Weights of a small mixture-of-experts language model, trained from scratch on English Wikipedia.
Training: 238M tokens, 3796 steps.
Below are experts of layer 2 (counted from 0) of a mixture-of-experts language model. Rows are named router (the router's row for the expert), gate (a neuron's input weights, with its number), up (a neuron's input weights, with its number), down (a neuron's output weights, with its number) and show model dimensions 64-127. Each number is 128 + 24 x the weight over its row's rms, rounded and kept within 0 to 255.
After each expert's rows: "mostly gets" lists some tokens that are sent to it at least half of the time. This comes from a sample of Wikipedia text that the model never trained on.

# expert 15
router [119 137  88 130 149 160 145 175 145 117 126 122 126 130 134 135 124 120 113 125  99 126 123 175 153 143 138 141 107 172 126 143 135 155 139 120 147 140 149 122 139  94 103 132 156 118 114 145 115 130 117 138 172 162 127 133 119 155 133 134 139 156 114 133]
gate67 [144 137 138 154 141  86 119 189 133 124 166 108 105 161 108 173 148 109 130 102  95 154 116 132 151  93 125  86 107 144 127 121 142 166 137 155 191 139 150  89 133 136 110 148 110 141 121 123 141 118 116 137 135 123 123 126 167 121 141 105 111 141 156 159]
up67 [137 134 127 152 152 138 111 112 109 121 132 111 118 115 114 180 126 120 154 145  93  78  82 145 166 135 169 132 163 144 105  98 105 121 115 144 116 109  88 117 111  95 150 115 169 159 126 107 133  98 102 102 130  64 112 144 154 114 108 118 131 137 161 149]
down67 [161  99 109 153 149 114 140 146 136 130 113 128 153 128 136 116 101 147 127 123 145  92 173 131  86 139  73 124 105 125 124 137 109 130 201 146 101 152 124 111 136 168  99 135 170 129 141 167 137 150 111 134 139 127 145 127 172 166 165 154 116 125 110 107]
mostly gets: " Sp", "ó", "ott", "le", "or", "com"

# expert 1
router [ 66 135  93 117 138 142 139 134 143 125 120  99 105 102 127 118 108 104 117 107  90 130 168 193 151 173 138 164 115 117 118 144  94 171 132 129 156 129 152 132 138  98 132 148 148 106  79 170 126  97  90 155 164 143 129 148 156  86 104 103 138 133 138 110]
gate0 [147 121 120 140 145 132  87 142 113  79 137  55 110 121 134 152 133 111 106 131 171 109 147  94 158 109 138 147 117 140 122 108  76 106 148 139 137 103  74 138 128 145 153 147 153 146 133 122 121  94 107  88 102 119  92 136 145 127 126 131 104  96 150 166]
up0 [125  79 145 132 108 117 126 104 133 124 108 188 128 150 133 110 123 118 143 122 112 141  96 133 139 137 104 111 151 155 156 149 129 120 110 130 137 148 161 124 125 125 139  95 120 165 141 113 123 163 148 155 151 157 135 126 113 148 105 110 156 164 136 102]
down0 [118 117 148  99 154 135 140 132 151  86 120  70 112 103 113 152 111  94 121 118 153 106 147  95 159  93 147 157 115 141 109  98 112 123 110 144 135 127  72 121 137  97 145 154 131 143 120 125 148  69 100 118 121 128 110 124 134 115 107 139  97 105 114 154]
mostly gets: " Man", " University", " English", " Bar", " player", " information"

# expert 0
router [ 98 149 104 130 159 156 161 164 150 142 162 104 107 137 112 142 104 115 147 117 106 137 125 144 149 167 127 149 104 169 134 130 138 147 149 139 154 142 169 121 134  99 117 151 158 118 142 148 123 103  80 121 157 143 159 172 168 137 128 151 150 163 128 111]
gate0 [110 120 111 118 142 153 161 138 138 155 137 133 174 123 114 156 120 114 105  92 130 148  88 127 116 128 121 129 125 100 108  94 181 103 171 116 104 134 140 135 129 100 139 126 131 123 165 104 162 117  99  85 120 128 142 102 139 163 153 121 136 145 110 150]
up0 [ 98 129 124 131 120 125 140 127 132 115 157 133 185 130 136 147 128 124 111  88 120 114 105 119  98 115 130 136 163 111 102 107 128 114 133 128  87 138 114 150 110 135 156  87 140 137 178 129 157 145 116 108 103  84 109  71 129 139 113 105 146 139 125 146]
down0 [155 142 144 148  72 113  85 121 165  88 135 120  83 116 166 106 145 137 151 140 172  94 114 113 147 122 135 119 124 151 137 122 114 134 119 107 115 144 139 134 150 142 138 119  88 119 134 127 112 160 143 125 144 128 128  98 101  89 113 125 136 121 102 104]
mostly gets: "199", "193", "194", "196", "189", ".\n\n"

# expert 11
router [107 142 111 122 156 148 172 157 144 136 137 102  77 139 104 140 117 121 132 113 114 155 118 146 163 167 115 141  90 171 113 139 145 148 169 109 148 138 157 111 145 103 115 150 148 111 145 136 148 111 118 124 152 155 145 134 146 138 121 148 147 158 111 119]
gate0 [123  78 152 114  80 140  95 138 126 119  93 133 115 136 116 135  91 101 153  86 116  93 145 116 131 136 103 145 149 121 126 106 117 101  91 114 111 109 129 111 123 174 119 110 124  91  80 104 127 135 143 143 128  98 123 127 101 156 134 162 138 108 122 144]
up0 [117 152 116 124 155 154 137 125  92  97 148  82 136 123 163 107 123 157 148 157 108 147 158 135  98 137 134 127 160 119 153 176 141 138 153  89 118 157 127 162 162 153 108 124 111 128 127 159 117 140 138 126 114 121 124 116 135 128 101  91 107 118 134 126]
down0 [143 103 113 149 124 120 143 151 150 145 118 162 120  92  93 202 115 158 109 152 147  99 154 141 130 123 157 117 108 167 123  70 135 136 119 135 144 134 120 116 112 110 182 108 102 123 111  92  95  92 105 122 135 166 128 127 157 118 138 128 182 100 107 142]
mostly gets: " first", "ame", " then", "″W", " during", " year"

# expert 10
router [ 93 160 126 130 147 122 161 144 164 123 152  99  96 137  98 150 107  95 158 103  76 151 126 169 156 156 121 149 123 132 119 126 125 154 151 125 146 138 143 106 128 108 117 152 152 109 121 152 144 128  91 134 153 155 153 152 133 124  81 134 143 128 105 126]
gate0 [ 99 111 123 174 140 101 144 159 104 114 147 107 139  92  75 149 105 166  93 108  75 140 123 147 119 167 115 164 126 132 152 115  95 170 118 101 113  87 140 128 108 141  99 123 165 141 116 124  94 140  79 102  99 128  89 131 148 109 133  74 123 132 137 151]
up0 [121 138 120 152 145 132 149 150 107 150 155 109 135 159 123 190 160 142  97 132 144 160 108 113 102 160 121 102 116 132 151 115 142 113  77 112 134 129 134 118 121 150 167 170 148 130 120  97 141 102 117 155 152 135 155 115 185 175 124 130 106 146 111 113]
down0 [129 140 130 122 124 106  95 159 128 145 133 124 112 130 124 137 125  89  76 117 134 169 108 130 131 138 127 152 150 110 162 176 126 114 133 108 141 107 137 135 147 104  98 128 154 159 110 139 139 137 118 151 139 131 175 145 127 135 119 132  87 134 138 175]
mostly gets: " Am", " dep", " en", " served", "°W", "He"

# expert 4
router [104 126 114 127 107 128 151 146 137 150 163 126  78 154 117 148 116 140 147 114 141 143 122 127 146 133 123 147  89 191 140 118 144 143 165  71 127 150 160 112 171  72 117 151 128 139 149 113 134 125 107 132 182 131 169 166 125 117 143 134 108 171 109  96]
gate0 [ 89 107 120 148 136 107 134 135 124  96 139 143 123 115  86 135 114 151 152 145  90 101 105 116 115 130 101  97  92 162 142 149 120 118  76 131 154 130 137 124 116 146 110 130 160 104 126 116  89 141 129 151 164 119 154 145 174 143 181 112 119 150 164 152]
up0 [146  99 103 123 149 100 122 133 121 134  96 147 153 125 137 108 129 180 122 123 150  82 172  97 130  97 148 131 113  88 139 145 130 113  95 168 170 141 138 136 100 100  95 136 112 109 111 112 139 142 131 153 132 156 144 130 137 116 172 107 118 123 149 125]
down0 [106  99 148 117 127 141  95 177 103 157 114 120 158 128 159 141 175 138 116 140 129 148 118  88 112 105 120 140 181  97 125 116 127 120 112 126 120 137 113 115  97 142 149 151 175 132 135 137 165 162  99 116 120 120 113 128  82 148 110 123 126 101 128 133]
mostly gets: ".S", " local", " John", " Indian", " Sch", " Cl"

# expert 9
router [145 123 117 155 107 183 147 128 121 139 140 118 130 161  92 124 112  92 115 114 143 177 113 126 144 129 141 149 111 133 119 137 129 108 136  59 149 128 131 112 139  96 100 155 141 126 120 138 127 111 119  67 146 129 164 113 154 158 149 147 132 132 113  86]
gate67 [104 105 151 173  81 117 106 114 132 135 141 117 176 128 126 124 162 118 124 117 101  91 118  98 144  86 124 139 109 125 150 149  92 104  92 121 125 104 119 140  86 141  82 145 102 128 113 154 135 101 117  86 154 101 109 112 104 187 114 112 118 117 120 124]
up67 [130 118 125 105 112  85 165  90  91 193 158 119 113 141 145 138 134 110 103 120  97 103 127 163 137 122  78 112 144 141 155 154 120 104 100 100 124 116 162 177 141 122 128 109 139 131 108 114  87 178 112 160 144 109 150 186  96 102 124  85 134 143 155 155]
down67 [155  94 117 139 105 148  94 188 166  96 135 145 120  68 163 122 128 156 154 129 124 151  95 129 124 186 147 133  99 127 104 114 127 138 148 122 137 150  93 106 124 121 158 111 136 132 115 106 132  96 129 106 131 168  95  63 138 106 134 158 116 128 130 135]
mostly gets: " well", " home", " member", "ft", " director", " city"

# expert 12
router [134 130  93 139 110 172 161 165 143 106 150 131 115 148 116 140 107 130 139 122 109 130 124 155 157 143 131 151  86 191 144 123 148 134 171 105 144 141 140 122 157 104 112 126 142 149 130 140 129 119 114 136 147 122 158 160 135 143 130 134 112 126 108 106]
gate0 [149 120 122 127 148 129 184 127  86 124 116 101 111 149  99 118 145 130 105 141 106 123 124 132 127 117 127 110 160 116 120 144 131 164 113 120 147 123 169 154 161 122  94 164 143 142 109 138 119 148 157 121 149 204  90 144 106 161 102 172 134 119 143 134]
up0 [ 97 156 133 121 154 123 112 148 172 115 119  97 177 152  99 133 161 146 107 155 103 102  77  97 156 147 128 145 105 148 133 114 119 149 169 125 130 120 107 119 113  81 137 117 152 108 144 137 142  78 100 152 106 118 140 107 129 121 138 109 153 104 133 128]
down0 [113 125 122 109 194 138 145 146 173 125 121  95 133 136 110 112 136 142 115 143 134 155 122 106 157 164 151 143 138 189 137 159 120 162 140 141 119 168 110 158 137 112 119 154 174  95 131 123 155  89 169 155 106 117 157 114  75 125 134 128  92 123 139 129]
mostly gets: " L", " D", "ru", " having", " Jun", " Cap"

# expert 3
router [109 153 118 128 158 156 143 179 146 147 142  90  94 113 115 113 111 109 141 122  93 115 113 183 165 168 129 154 115 113 132 164 111 165 145 165 149 121 138 137 115 110 129 118 136  98 119 162 116  70 118 155 147 169 112 195 162 131 115 129 183 158 159 117]
gate0 [ 74 111 110  41 106 155 108 126 149 132 100  71 116 117 129 153  87  86 112 104 144 149  94 132 120 147 134 126  97 117 127 166 135 126 160 150 123 119 105  91 103 163 140 148 111 128 123 106  94 100 157 150 117 142 115 168 139 134 121 148 133 145 103 136]
up0 [104  85 151  92 113  85 123  95 122 104  96 105 141  99 149 145 141 149 140 106 155 130 122 153 101 132 134 120 144 136 121 149 111 129 126 139 109 143 125 140 111 156 141 122 110 142 135 153 129 106 174 115 126 133 105 151 121 111 118 140 145 126 155 144]
down0 [178 128 127 171 101  90 100 113 120 150  95 135 109 119 112 106 107 162 179 123 111 155 154 106 135 149 113 124 160  83 156 130  96 122 120 135 102 148 151 105  92 104 171  32 138 126 157 143 125 131 112 116 134 152 129 140 145 156 143 133 134 112 146 134]
mostly gets: " used", " built", " end", "″N", " Man", " Be"

# expert 8
router [107 146 102 114 160 148 156 175 136 144 145  97 117 162 114 144 112 118 129 113 104 144 114 154 144 165 131 149 127 157 139 144 141 155 141 110 155 141 145 117 145  86 143 148 159 106 129 142 125 102 107 106 160 146 153 167 145 147 116 151 145 146 109 125]
gate0 [170 123 130 106 152 147 130 115  72 111 105 103 121 119  74 118 138 143 158 120 133 131 139 148 157 103 126 133 156 145 151 156 139 130 186 120  99 142 123  83 157 146 140 126 151 131 176  86 105  91 152  84 146 162 120 171 107 144 136  93 112 152 123 144]
up0 [103 108 122 160 103 148 140 137 169 158 144 173 167 132 160 139  93 135 107 103 115 139 163 146  94 128 122  80 127 106 118 140  93 143  94  89 152 122 110 130 127 104  96 146 103 145 108 114 118 157 121 168  99  93 113  93 149 140 110 151 144 153 146 130]
down0 [118 148 140  96 176  95 106 153 103 139 143  93 141 100 103 114 116 114 127 103 161 152 133  98 148 117 102 133 161 134 105 145 153 112 127 128 151 104 118 113 126 107 152 111 147 135 126 137 126 109 125  94 134 133 111 107 124 153 116 152 145 121 135  90]
mostly gets: " out", " |\n\n", " all", " would", " made", " not"

# expert 6
router [114 163 117 146 125 132 146 142 135  95 142 118 105 144 124 120  89 114  99 119 119 127 118 146 155 156 147 121 104 203 137 153 177 158 146 143 149 128 191 154 162 109 136 111 152 110  95 157 128 104 111 136 138 123 150 153 131  98 117 112 140 122 108 125]
gate0 [131 136  75  97 109 129  90 135 163 133  98 107 144 167 136 143  83 161 173 138 143 152 139 110 158 117 111 131 135  73 128 128 153  72 148 105 124 139  92 119 134 157 117 113 133 131 145 154 139 148 182 119 158 164 124 141  90 147 114 143 140 137 130  83]
up0 [139 114  84 124 135 140 125 163 105 121 116 129  85 102 149  98 164 114 157  90 168 150 158 106 107 115 155 119 114 114 116 140 132 179 112 136 134 140 127 119  85 116 144 104 111 134 103 140 153 148 116 127 119 109 130 152 133 100 101 136 188  95  98 165]
down0 [149 123 109  97 147 118 136 135 152 102 131 102 148 139  94 161 104 151 169 127 124 135 151 100 114 128 116 135 137 128 138 147 122 143 147 137 176 130 116 108 119 138 144 161 185 141 145 146 150 121 120  73 159 178 179 140 121 110 130 141 179 128 127 138]
mostly gets: "ong", "′", "ial", "ok", " de", " Y"

# expert 7
router [125 161 112 125 170 126 165 184 159 143 140 121 122 140 119 169 112 147 151 121  81 124 112 153 110 152 111 121 108 162 117 118 147 164 184 102 130 123 120  87 139  87 146 122 147 122 159 152 106 129 129 111 154 167 156 146 154 147 134 147 148 146 128 145]
gate0 [122 134 128 153 114 106  96 147 134  83 160 128 130 128  99  97 128 114 118 117 123 110 137 167 125 156  98 133 107 131 117 111 159 193  89 137 136 157 138 128 130 104  80 115 111  92  95 148 187 110 113 117 136 111 122 127 145 137  76 106 158 110 148 103]
up0 [115 165 138 154 163 152 149 124 109 141 103 112  99 116 151 118 115 173 142 139 104 130 105 117 147 120 120 126 102 142 115  94  98 102 150 129  96 120 124 128 149 136 127 140  88 128  89 105 118 127 115 132 102 117 105 131 127 149  97 117 127  85 117 150]
down0 [121 109 119  84 151 121 103 138 143 166 112 150 161 139  89 129 154 112 155 150 118 140 105 103 120 132 136 115  95 119 145 136 160 112 122 127 123 131 131 126 105 139 161 147 135 130  76 152 108 121 118 159 141  96 121 157 101 156 108 143 120 102 111 124]
mostly gets: "′", " has", " three", " more", " most", " No"

# expert 2
router [130 130 121 124 153 152 153 151 169 133 147 114  93 156  98 120 127  95 142 132 125 160 118 133 154 121 144 132 107 157 144 130 163 133 156 112 153 142 158 126 134 101  89 167 158 126 148 127 141 107 123 116 169 163 176 120 133 136 163 161 123 160 112 107]
gate0 [114 129  81 101 154 116 107 112 105 147 131 159 130 141 102 148 119 111 135 139 149 152 151 133 132 124 163 151  98 109 157 126 125 135  78 147 181 108 106 137 142 102 132 119 107 120 109 125  89 160 146 171 100 159 106 105 129 104 124 175 121 142 124 130]
up0 [114 104  97 103 120 119 144  97 124  75 121 183 111 128 141 135 161 141 126 123 172 111 125 152 106 123 135 111 101 119 129 124 149 100  97 109 167 114 137 117 132 133 147 140  96 120 141 138 128 121 166 104  77 157 138 114 135 158 169 128 111 131 129 124]
down0 [120 121 158 143 121 120 154 142 145  75 136 172 162 133 128 132 179 107 143 137 122 147 116 103 121  94 126 116  82 154 131  94 135  79 135 108 112  92 166 143 102 119 141 102 128 100 129 136  96 150 109 140 131 139 126 105 109 121 145 116 155 135  97 139]
mostly gets: "\".", ").", "ett", "amb", ".\"", "\","

# expert 5
router [107 156  59 119 146 153 121 139 176 176 145 127 132 142 114 126  97 107 159 115 113 134  92 161 161 130 129 121 120 132 114 123 159 142 134 129 140 128 161 151 127 135 166 176 180 110 129 132 129 112  96 106 163 141 135 154 138 128 118 131 149 123 107 111]
gate0 [113 157 162 103 128 173 135 104 117 126 140 136 135 112 139 183 153 137 125 134  87 149 118 114 147 162 153 165 168 165 113 132  97 144 154 104 133 129 161 146 140 188 117 132  92 136 100 133 120 135  98 101 113 142 141 136 191 140 104 162 128  64 124 124]
up0 [133 132 134 104 141 145 110  93 120 149 132 145 145 138 118 146 127 137 139 113  97 111 147 129 144 149 139 146 162 152 125 130 154 146 153 125  86 127 126  99 151 109 166 107  93 151 121 121  98 127 144 103 123 115 118 129 169 140  96 159 115  84 160 124]
down0 [141 119 148 121 113  99 163 148 140 170 139 117 128 123 145 124 141 147  93 154 151 163  96 125 101  94 107 110  84  83 154 153 135  97 105 140 153 129  92 124  63 108 144 112 113 135 110  97 124 137  93 153 151 140 110 129 102 121 168 123 161 188 115 165]
mostly gets: " published", " band", "\",", " music", "ect", " species"

# expert 14
router [118 143 144 135 166 122 154 156 132 115 128 121 108 117 114 152 140 126 142 109 106 142 114 148 173 121 126 176  95 161 124 150 125 155 151 113 147 110 150  87 139  91  81 137 150 133 137 173 129 141 112 132 131 150 139 128 155 147 135  97 161 187 121 136]
gate67 [112 162 133 144  90 140 152  97 128 132 135  96 114 125 165 134 133  98 148 158 159 105 112 187 118  74 152 133  64 140 104 110 174 122 131 122 142 110 137 102 116 126 103 113  90 140 150 103 127 113 120 152 138 174 127 134 134 148 133 128  90 159 132 108]
up67 [119 164 156 143 130 142 117 139 113 121 141 138 139 146 108 158 107 119 155  79  95 116 122 146 116 131 132 111 162 156 143 117 198 172 128 129 113 133 141 157 153 124 172 151 169 114 125 147 139  83  87 115 149 142 145 126 130 146 146 135 130 114 122  91]
down67 [116 136 129 132 113 130 144 141 178 126 148 103  83 135 125 173 157 149 168 132 134 130 104 160 195  61 161 163 121 163  93 139 135 149 178 118 139 143 174 106 180 108 135 139 149 132 117 127 137 105 113  82 117 154 127 102 125 141 132 111 136 128 149 116]
mostly gets: " ch", "°N", " station", "°W", "isc", " se"

# expert 13
router [114 145  99 125 153 164 151 165 150 116 145 101 105 142 105 143 125  99 127 119 101 129 127 153 173 152 146 147 113 177 112 135 142 153 155 117 144 131 144 112 142  91 110 145 159 106 113 131 139 110 105 143 162 154 170 146 138 128 131 140 142 141 119 118]
gate0 [ 91 110 113 131 128 139  94 161 105 131 127 173 109 100 101 135 125 114 130 132 104 137 107 137 159 111 138 169 141 163 121 124 153 118 114 128 109 123 144 141 141 134 115 162 141 148 103 154  88  84 152 136 125 141 116 142 119 152 121 173 149 108 112 134]
up0 [142 149 137 161 110 156  82 142  81 175 123 155 102  82 120 118 109 159 105 106 116 117  87  94 139 113 118 132 103 109 133 146 112 137 132 121 163 125 171 131 148 139 110 152 148 127 144  98  99 132 146 108 157 126 112 148 169 131 128 160 159  83 109 123]
down0 [129 137 153 115 100 125  91 155 105 174 109 139 110 130 121 103 135 143 166 128 123 107  95 108 128 148 154 115 108  94 149 118 167 132 111 121 154 136 131 111 135 137 153 113 142 144 111 146  91 126 172 119 122 119 137 144 144 135 133 158 109 136  70 107]
mostly gets: "R", " R", "17", "16", "k", "ant"